config = dict(
    d_model=384,
    n_experts=8,
    moe_layers=[0, 1, 2, 3, 4, 5, 6, 7, 8, 9, 10, 11, 12],
    normalize_top_k=False,
    balance_bias=False,
    lr_router=0.000256,
    vocab_size=8192,
    norm_eps=1e-06,
    optimizer='soap_variant',
    lr=0.00276,
    beta2=0.98,
    train_tokens=313800000,
)
Below are experts of layer 2 (counted from 0) of a mixture-of-experts language model. Rows are named router (the router's row for the expert), down (a neuron's output weights, with its number) and show model dimensions 96-143. Each number is 200 + 40 x the weight over its row's rms, rounded and kept within 0 to 999.
Before each expert's rows: "comes before" lists some tokens at least twice as common just after its tokens as in all text. This comes from a sample of Wikipedia text that the model never trained on. Tokens count by the router's weight.

# expert 7
comes before: "0", "9", "1", "2", " |", "8"
router,204,176,196,159,207,241,224,225,226,197,207,151,241,231,249,215,178,120,189,220,185,174,233,142,132,162,220,218,153,197,138,213,241,226,192,196,207,153,244,197,233,240,196,225,239,165,274,207
down0,213,228,318,197,214,187,314,209,217,155,207,203,298,204,253,229,204,156,220,177,133,229,192,156,177,200,246,189,183,265,211,158,149,136,159,111,153,160,213,158,265,217,193,150,153,148,211,143
down1,172,171,138,189,164,213,190,142,199,189,212,191,222,161,230,196,284,192,243,219,166,273,199,232,194,214,284,174,178,157,202,274,130,167,201,163,241,132,210,193,140,165,156,194,164,164,151,180
down2,223,192,203,175,253,181,178,203,237,213,244,142,191,246,306,249,125,172,187,204,238,213,202,196,175,197,278,217,259,202,164,257,150,204,215,220,240,251,233,156,195,169,166,178,211,284,208,277
down3,209,192,174,144,202,118,181,202,257,228,264,216,204,208,151,143,232,193,228,190,204,231,194,252,254,194,178,79,237,167,264,251,284,147,212,163,182,210,160,272,201,177,156,143,199,165,96,121
down4,292,198,208,147,202,202,158,194,246,177,128,228,223,320,221,248,159,201,176,180,200,121,166,188,198,188,168,148,220,218,168,202,283,264,267,171,254,145,178,218,256,242,256,194,233,162,172,274
down5,132,148,179,247,186,230,193,193,208,146,141,231,165,216,289,276,224,222,222,147,208,206,209,227,285,252,273,174,161,211,159,123,270,200,276,104,168,203,259,234,187,215,252,228,193,169,285,245
down6,292,245,239,194,178,209,152,87,211,267,208,170,245,176,182,191,198,166,224,127,174,89,182,161,229,171,106,164,162,183,215,206,174,202,222,255,189,206,200,279,201,177,209,209,141,203,173,192
down7,118,223,206,230,193,195,279,180,134,95,180,158,202,235,149,236,223,126,203,133,91,167,229,249,211,207,202,170,150,197,258,247,143,188,157,241,211,181,240,267,252,225,218,171,134,177,184,187
down8,231,198,204,257,238,207,278,218,179,156,286,150,257,183,183,254,106,161,196,211,185,203,183,203,201,222,127,181,124,237,166,155,216,258,196,163,221,228,201,183,208,207,261,197,222,144,271,227
down9,208,140,267,149,275,199,203,173,153,142,206,191,260,203,270,202,260,182,217,188,232,149,239,192,223,142,197,245,171,258,175,192,167,179,178,129,247,178,192,160,154,147,172,293,195,250,170,268
down10,232,155,146,242,149,265,260,208,263,206,220,201,220,168,196,226,241,152,187,263,189,221,226,200,243,229,204,253,178,152,167,243,157,249,260,310,235,169,241,200,176,127,128,174,234,165,201,230
down11,202,176,231,184,120,254,229,185,246,194,248,168,173,226,216,140,245,218,207,256,176,219,224,197,162,222,190,283,171,163,83,212,171,196,225,137,193,185,210,174,189,142,175,160,162,200,199,200
down12,248,229,296,233,192,204,258,182,198,217,247,208,191,119,208,139,258,176,211,227,240,278,226,174,219,181,201,270,168,231,207,193,186,164,184,208,213,152,174,160,173,179,188,184,215,208,158,260
down13,231,181,220,209,187,210,82,154,238,254,208,132,256,203,254,221,179,188,225,294,199,227,124,221,207,219,215,255,240,147,212,250,304,180,205,181,242,167,179,205,200,240,221,170,214,166,168,173
down14,196,208,223,229,253,219,150,177,161,263,186,198,250,170,188,215,239,240,259,250,119,135,202,182,218,166,205,136,189,201,214,175,250,188,188,231,183,225,161,224,224,216,293,208,215,210,232,224

# expert 1
comes before: ",", ".", " and", " of", " in", " ("
router,226,217,138,156,136,221,164,241,197,163,201,175,219,233,177,170,219,218,146,185,279,231,150,201,140,199,220,136,297,171,191,206,162,192,226,257,212,159,204,287,142,148,139,236,213,195,155,266
down0,200,171,222,230,257,208,298,171,237,174,222,198,217,278,218,222,203,93,203,210,263,190,241,163,232,237,151,221,207,244,183,154,208,210,157,245,221,210,137,153,135,206,170,223,184,173,249,228
down1,200,205,189,220,261,117,223,196,179,232,133,215,194,260,171,166,228,189,152,207,197,204,222,213,198,175,235,225,162,178,222,226,218,211,231,190,170,154,196,188,225,213,241,253,225,202,203,200
down2,168,157,206,279,109,168,202,218,159,284,225,178,175,155,190,187,262,235,202,225,222,245,136,215,252,228,217,219,151,176,210,128,185,255,216,226,214,175,245,128,195,175,199,183,237,244,215,197
down3,148,261,160,243,213,155,227,209,206,194,186,238,177,118,213,239,200,258,156,172,193,124,226,127,102,175,181,170,182,192,247,216,207,226,242,166,130,141,201,206,269,197,240,243,153,156,134,164
down4,245,215,163,107,237,172,174,229,215,254,159,156,139,183,233,181,181,230,134,240,196,191,165,203,176,205,250,209,183,206,294,247,218,168,167,317,211,183,215,171,200,182,160,144,172,239,207,206
down5,162,256,189,158,164,236,166,195,210,187,214,200,173,140,223,264,247,198,209,222,201,255,199,187,181,195,177,224,120,167,298,203,171,196,275,208,165,267,302,223,270,198,150,133,157,220,220,246
down6,248,226,182,204,238,166,215,286,165,144,214,240,123,218,148,190,185,152,142,242,208,216,221,221,103,138,170,185,163,138,241,279,201,226,162,180,204,221,189,231,139,227,175,270,221,183,243,247
down7,237,222,211,219,242,194,212,182,211,175,220,153,159,241,192,234,197,135,159,179,235,195,243,215,160,186,241,160,195,188,274,231,213,264,139,184,148,232,186,216,232,221,182,192,237,195,224,187
down8,199,101,225,118,198,147,161,239,151,286,147,214,153,171,231,258,205,240,215,227,185,199,162,161,230,178,172,148,179,173,221,235,233,177,151,162,163,267,220,174,181,110,212,258,197,126,176,176
down9,199,139,174,190,167,175,176,180,303,161,166,175,230,219,181,253,199,217,163,209,181,181,160,146,187,182,224,167,170,213,152,131,201,207,258,271,196,192,164,192,229,262,172,185,181,242,179,266
down10,246,261,212,148,228,232,205,157,171,179,214,224,173,217,220,173,218,250,242,268,252,158,194,181,197,182,195,205,127,194,228,203,204,236,196,272,183,256,204,175,176,235,205,237,237,163,181,284
down11,197,199,217,145,242,253,217,213,211,172,144,218,298,222,220,206,172,189,155,176,169,216,175,178,161,268,147,145,174,207,197,213,207,233,269,197,241,279,226,156,187,184,201,164,164,157,139,213
down12,222,218,276,287,243,179,223,202,207,176,128,199,123,222,183,215,236,244,174,204,139,146,227,137,213,166,232,247,191,214,245,235,275,164,176,187,201,263,300,220,101,246,260,219,289,201,195,240
down13,198,219,320,201,157,107,191,192,142,203,218,158,243,291,265,187,160,251,140,203,151,242,192,218,222,151,188,223,170,244,222,172,165,240,154,212,216,214,192,177,267,223,180,267,202,199,148,202
down14,243,191,198,216,236,180,220,158,211,202,161,195,226,141,240,190,230,156,173,200,247,165,123,166,126,239,170,162,146,237,195,216,143,134,208,217,170,261,174,120,167,186,194,246,240,216,156,189

# expert 5
comes before: " the", " a", " to", " be", " in", " his"
router,153,252,220,244,197,177,240,148,202,229,217,228,173,112,169,202,217,272,226,216,181,232,219,208,250,222,178,136,231,213,272,199,214,121,196,177,214,257,137,192,224,222,221,173,197,222,183,134
down0,218,208,236,242,278,187,155,163,263,239,163,179,195,163,206,235,144,188,149,217,191,188,281,249,242,245,153,229,192,100,193,191,235,220,212,81,177,238,220,164,188,178,209,194,177,220,178,184
down1,106,225,196,156,138,205,231,242,113,263,130,172,143,167,193,229,176,200,176,174,150,179,188,259,195,174,198,188,141,153,222,241,227,262,197,238,216,197,222,229,200,215,230,249,179,152,203,184
down2,158,178,172,179,271,227,235,221,208,174,231,251,203,218,266,207,152,150,236,191,180,163,157,144,203,207,163,251,235,191,248,193,176,193,127,208,236,120,225,202,226,202,235,197,161,205,188,166
down3,214,216,150,171,182,200,303,203,159,173,190,200,145,216,267,211,301,199,268,122,175,255,259,159,163,151,178,187,114,184,193,138,248,167,226,266,195,228,242,245,168,215,250,257,203,188,214,220
down4,153,258,222,224,242,189,254,215,163,281,213,206,149,167,206,255,130,157,218,183,247,212,239,153,202,207,199,209,115,211,173,279,294,207,239,196,188,204,200,145,165,239,279,199,224,217,169,225
down5,176,132,209,156,189,225,180,200,215,225,228,173,205,190,188,239,255,199,212,255,160,184,189,192,193,215,234,187,169,274,270,217,239,271,178,165,170,119,186,167,302,161,221,141,194,101,187,245
down6,191,244,143,168,160,221,269,228,168,188,129,176,158,259,172,169,237,253,194,165,229,133,240,152,234,155,232,211,139,162,216,196,191,214,180,145,154,222,263,156,221,213,221,244,180,239,200,227
down7,176,218,255,190,278,190,246,158,233,181,162,197,148,260,197,207,176,195,241,147,167,233,213,186,148,136,203,199,311,212,265,209,225,195,189,187,199,188,158,191,161,189,169,209,218,140,232,197
down8,202,153,157,195,181,263,195,208,217,249,230,233,233,224,209,262,240,222,183,180,322,221,146,148,242,214,183,173,186,168,210,249,163,243,204,211,180,274,194,172,216,207,191,207,247,230,237,170
down9,125,189,197,171,138,280,216,243,227,203,91,211,198,98,230,230,255,167,206,204,214,224,177,146,252,172,198,233,251,157,275,276,134,261,186,156,171,174,293,206,234,178,186,180,167,187,187,197
down10,208,120,255,198,159,209,178,116,139,141,174,185,228,177,182,108,168,182,212,157,239,192,191,161,187,174,185,189,184,219,166,238,150,183,173,141,151,185,173,198,229,157,206,197,185,254,225,219
down11,164,161,208,181,276,220,190,238,205,245,219,260,254,260,279,171,225,201,191,142,155,256,191,179,204,210,212,211,191,205,209,168,152,226,254,160,207,220,259,174,213,270,236,149,239,190,194,213
down12,125,209,195,231,228,179,296,206,174,163,255,128,289,213,181,179,145,110,231,216,122,247,203,242,186,208,158,201,238,207,180,136,192,111,209,182,218,184,226,190,200,181,242,218,190,226,232,214
down13,225,199,271,204,217,206,216,214,150,237,218,145,211,255,242,209,251,241,170,184,203,217,250,197,241,233,170,121,179,281,270,167,182,163,181,278,284,201,161,172,277,206,198,218,189,182,204,221
down14,161,241,179,145,130,201,138,272,178,187,189,142,163,224,253,168,220,154,222,175,234,196,175,158,273,143,220,202,206,182,185,227,147,192,183,129,285,151,185,219,202,161,150,229,154,215,173,172

# expert 4
comes before: "|", "-", "\n", "==", "The", "==="
router,152,99,239,198,229,191,141,204,206,188,257,261,134,225,156,247,196,248,219,194,207,147,233,236,221,168,239,267,171,162,222,193,222,192,194,171,176,190,206,117,188,174,187,219,155,251,203,194
down0,190,166,177,203,101,231,200,198,194,247,232,231,154,160,202,175,100,236,215,161,246,242,270,184,197,139,170,161,100,132,184,197,284,173,198,212,140,223,229,194,257,210,196,208,274,313,185,310
down1,214,197,195,197,248,205,239,211,231,314,214,203,209,165,262,166,181,181,205,165,176,192,134,247,274,230,192,209,182,242,218,264,202,218,215,189,236,191,253,202,184,208,254,233,178,193,184,205
down2,175,226,211,223,145,245,186,191,255,257,200,246,201,280,137,223,146,174,183,202,265,163,250,216,219,226,231,185,89,167,179,244,292,180,259,144,285,247,217,223,220,176,163,214,195,116,230,184
down3,269,236,205,191,172,251,205,179,168,197,181,248,225,188,203,212,209,225,161,205,170,226,136,229,192,165,174,251,186,176,207,171,218,124,240,200,176,113,138,210,169,109,163,136,211,188,213,227
down4,196,231,158,239,199,180,183,192,199,140,210,221,230,167,138,200,190,267,260,194,187,220,169,316,208,246,196,134,148,195,194,196,248,233,181,229,254,153,179,197,218,167,261,174,254,122,170,159
down5,207,185,172,113,289,186,169,207,207,167,156,147,207,196,218,183,185,155,186,214,203,194,204,214,214,227,172,244,163,157,166,220,203,182,145,266,187,228,213,112,130,202,177,156,232,162,154,175
down6,233,184,229,169,215,288,225,291,183,240,160,234,161,211,223,230,248,219,183,204,291,236,222,297,211,172,193,203,197,206,266,156,279,178,248,192,247,238,235,234,131,211,184,127,231,235,188,206
down7,200,230,175,186,222,211,219,229,163,246,179,178,143,158,199,137,209,210,169,168,260,151,246,187,229,189,197,219,227,229,207,259,207,290,236,202,187,133,242,159,189,151,223,223,215,169,89,240
down8,190,244,198,210,162,164,101,247,200,152,247,255,239,165,244,117,257,200,171,190,289,167,195,103,217,216,164,174,208,247,234,142,149,207,208,207,187,197,169,213,224,222,227,185,202,174,224,194
down9,175,174,182,236,191,213,218,217,253,168,251,207,189,170,267,222,186,259,254,261,186,236,157,257,159,228,189,188,172,273,181,222,208,154,241,284,167,152,144,165,246,285,173,196,233,232,175,241
down10,143,211,193,167,185,171,194,181,215,202,152,151,215,240,173,248,197,178,158,140,206,228,200,247,263,168,216,212,201,106,185,209,151,211,239,258,151,184,269,178,213,163,177,186,197,245,240,240
down11,143,238,203,233,172,240,162,195,148,240,252,211,155,217,210,202,154,249,182,145,210,218,118,196,201,221,110,125,219,195,215,224,229,174,187,263,224,234,141,205,173,202,245,140,160,135,182,195
down12,183,167,217,144,213,183,194,211,182,278,188,126,201,140,233,213,212,240,268,185,74,210,191,164,219,248,164,136,114,167,104,211,226,157,233,197,226,216,130,161,167,130,228,221,202,219,211,174
down13,168,195,196,151,143,193,270,196,197,240,209,192,158,242,221,180,243,159,254,262,248,163,241,141,168,183,216,223,193,105,240,178,191,121,225,208,199,225,223,212,174,182,252,198,198,198,230,264
down14,182,181,235,207,160,130,183,226,181,273,192,141,187,212,267,250,142,203,177,185,127,96,77,143,169,198,211,265,154,224,147,208,228,227,250,198,190,217,226,188,245,206,243,205,229,172,225,287